Experts of a small language model.
Experts: 64 tanh GELU neurons an expert, 4 picks a token, a softmax router.
Training: 313M tokens, 4507 steps.
Below are experts of layer 6 (counted from 0) of a mixture-of-experts language model. Rows are named router (the router's row for the expert) and show model dimensions 192-255. Each number is 128 + 32 x the weight over its row's rms, rounded and kept within 0 to 255.
After each expert's rows: "comes before" lists some tokens at least twice as common just after its tokens as in all text. This comes from a sample of Wikipedia text that the model never trained on. Tokens count by the router's weight.

# expert 6
router [ 78 159 106  93 136  84  87 109 170 145 174 125 157 150 105 141 174 144 114 131  95 136 140 134 192  97 142 174 151 144 110 119 167 172  89 113 100 136 126 168  96 129 124 113 175 163  99 106 150 130  78 117 136 108 170 117 145 166  47 125 117 138 155 178]
comes before: " in", " to", " and", " of", " by", " for"

# expert 4
router [184 149 152 107 116 112 147 145  96 119 147 128 153 167 134 143 171  27 194 117 106 185  63  94 131 123  94 164 140 121  98 128 159  75 146 102 136 110 130 140 128 118  93 140 153 125  88  94  99 120 103 143 108  90 151 197 134 117 129 145 180 142 137 176]
comes before: "\n", " The", " He", " In", " and", " It"

# expert 30
router [ 82 175 149 168  99 129  89 139 119  94 184 117 153 138 152 135 107  55 202 112 139 124 143 115  89 163 129 140 103 122 132 118 155  97 155 136 217  62 153 158 118 140 136 110 125 141 114  92 134  72 195  57 111 142 147 180  94  80 135 126  99 105 135  98]
comes before: "\n", "-", "|", " ", "==", "The"

# expert 27
router [171 199 115 157 181 129  71 177  54 138 151 138  80 181 100 123 131 122 166 105 105 158 119  99 111 186 165  89 119 118 114 156 183 111 119 130 116 151 159  96 119 135 116  77 134 153 101 136  99  57 134 143 134 136  79 108 117 133 147 147 163  87  91  76]
comes before: " a", " the", " to", " an", " been", " in"

# expert 13
router [133 105 106 143 131 128  87 136 125 119 145 174 131  97 104 172 152 170  76  38 109 121 135 136 161 184 136  63 114 113 127 127 177 174 139 151 113 127 142  90 145 158  98 173 136 138 163 139 124 176  97 102 112 101 107  74 154 137 122 113 163 135 140 150]
comes before: " |", ":", " /", ")", ";", " by"

# expert 26
router [128 154 106 119 108 147  68  92 158 120 116 139 141 129 180 169 130 166 141 117 157 112 105 138 144 186 121 113 124 107 135  93 100 146 151 146 113 120  93 154  99 141 111 138 133 125 154  97 138  95  92 144 123 183  79 120 145  97 117 137  47 117  80  87]
comes before: " the", " a", " his", " be", " their", " its"

# expert 18
router [115  66 134 100 105 139 201  54 132 144  86 177 132 105 164 136 125 161 135 197 108 127 158  92  98 142 139 143 172 129 174 172 141 133 160 110 118  99 149 133 119  69 137 166 122  84 151 131 105 122  94 126 119 155  95 110 128 151 106 174 152 151 180  78]
comes before: "\n", " and", " is", " which", " who", "000"

# expert 22
router [132  50 151 220 130 133 132  84 155 175 139 135 152  83 144 103  76 137  83  96 143 127 182 116 147 103 152 122  99 135 172 168 164 167 125 102 153 146  88 111 160 131 100  94 128 122 136 113 107 179 183 115 147 104 160  73 112 114 175 127 155 179 181 183]
comes before: " |", ")", " (", ";", "/", "\""

# expert 24
router [139 119 158 200 165 169  43 150 119  79 131 114 164  93  97 158 134 131 133  65  80 176 111  85 176 103 136 141 116 121 188 162 190  89 140 117 128 142 184 122 143 178 136  97 104 127 117 113 116 146 168 139 114 110  97 160 108  68 159  76 146 158 130 126]
comes before: " |", ".", "–", ";", ")", "th"

# expert 12
router [ 62 159 131  82  87 107 184 114 157 167 164  87 167 178 159  95 129 178  96 125 158  82 130 170 119 226  94 102 168 150 104 130  82 127  94 111  99 120 141 117 118  83 156 146  78  83 122 134  96 152 162 147 128 146 116 117 150 149  81 196 129 170 116 102]
comes before: " the", " to", " was", " that", " a", " he"

# expert 31
router [ 83  83 137 169 116 146 161 129 114 162 181 137  95 152 118  97 137 123 173 159  94 139 151 144 141 142  79 174 106 144 177  98 230 104 146 109 185  98 119 150 142 122 126 126  93 100 119 141 149  70 168  78 142 107 188  79 144 134  93  95 145  97 105 177]
comes before: ",", ".", " JPL", "–", " ·", "th"

# expert 17
router [138 109 142  67 130 136 157 162 121  89 121 165  55 107  58 135 129 103 137 165 101 131 140 119  87  83 167 131 123 118  81 136 107  97 106  91 120 213 147  81 136 137 173 182 141 144 114  97 208  88  59 123 120 147 156  87 167 134 176 102 128 123 114 133]
comes before: " of", ":", " was", "'s", " is", " for"

# expert 16
router [165  62 121 156 129 144 168  83 111 136 115  74 105 124  91 115 127 123 129 177 131  77 163 107 111  80 145 141  97 102 120 141  98 125 128 152 143 139 118 174  99 135 112 187  70 103 166 116 106 110 111 129 126 214 129  95 103 141 138 130 151 149 121 117]
comes before: ",", ".", " of", " (", " and", " in"

# expert 8
router [118  83 111 174 129 123 159 122 132  98 112 122 142  75 107 111 111 156 151 176 161 118 145  84 168 135 132 121 172 112 146 143  95 121 183 116 120 136  93 170 146 118 130  91  74 101 171 162  97 131 154 107 125  95 166 106 142 131 153  53 150 160 172 167]
comes before: " |", ",", "°", ")", " (", "–"

# expert 29
router [ 85 136 158 113 121 112 113  98 128 168 104 128 121 137 122  68 142 113  85  93 163 129  94  75 143  98 129 124 107 172 202 145  93 138 182 111 206 109 174 127 136 111  97 101 149 101 103  94 141 132 155 148 103  55 154 176 154 112 127  88 124 150 172 180]
comes before: ",", "–", ")", " |", ".", "),"

# expert 10
router [ 82  73 114  98  91 102 144 144 187 132 128  87 127 141 147 150  95 176 111 206 129 138 145 144 125  95  89 111  96 102  45 167 107 143 232 107 116 137  75 162 104  79 135 130  87 110 143 116 126 145 170 141 114 149 163 109 134 140  96 189 167 137 144 100]
comes before: ",", " (", "'s", "\"", ";", " ="

# expert 1
router [134 161 127 102 152 131 107  94  89 127 157 220 112 161 170 167 126 180 113 142 141 134 181 100  93 136 152 133 112 129  79 158 134 123 120  93  85 155  86 148 164  95 183 159 171 141  99 140 122 107 120 103 102 133 106 161 147 186 135 181  86 131  98  65]
comes before: " ", " 1", " 0", " 2", " 3", " \""

# expert 28
router [166 121 148  98 192 128 174 150 139 189 135 144 148 128  60 149 176 125 148 161 124 142 174 157 156 115 137 100 172 151  83 124  94  87 152 113  36 163 127 134 196 173 145 133 176 150  87 128 195 187 103 180 144 164 128 160  91 121 127 144  96 143  89 214]
comes before: " of", ".", ",", " and", " in", " to"

# expert 0
router [124 125 157 157 118 125 104 137 188 104  46 139 148 142 143  54  91 107 117 133  79 139 160 142 146  89 157 107 114 138 114 211 108 128  96 136 148  93 121 148 117 127 149 122 153 154 175 195  58 161 137  70 107 171 156 193 155 119 145  46 160 117 164 145]
comes before: " |", ")", "%", "5", "″", "3"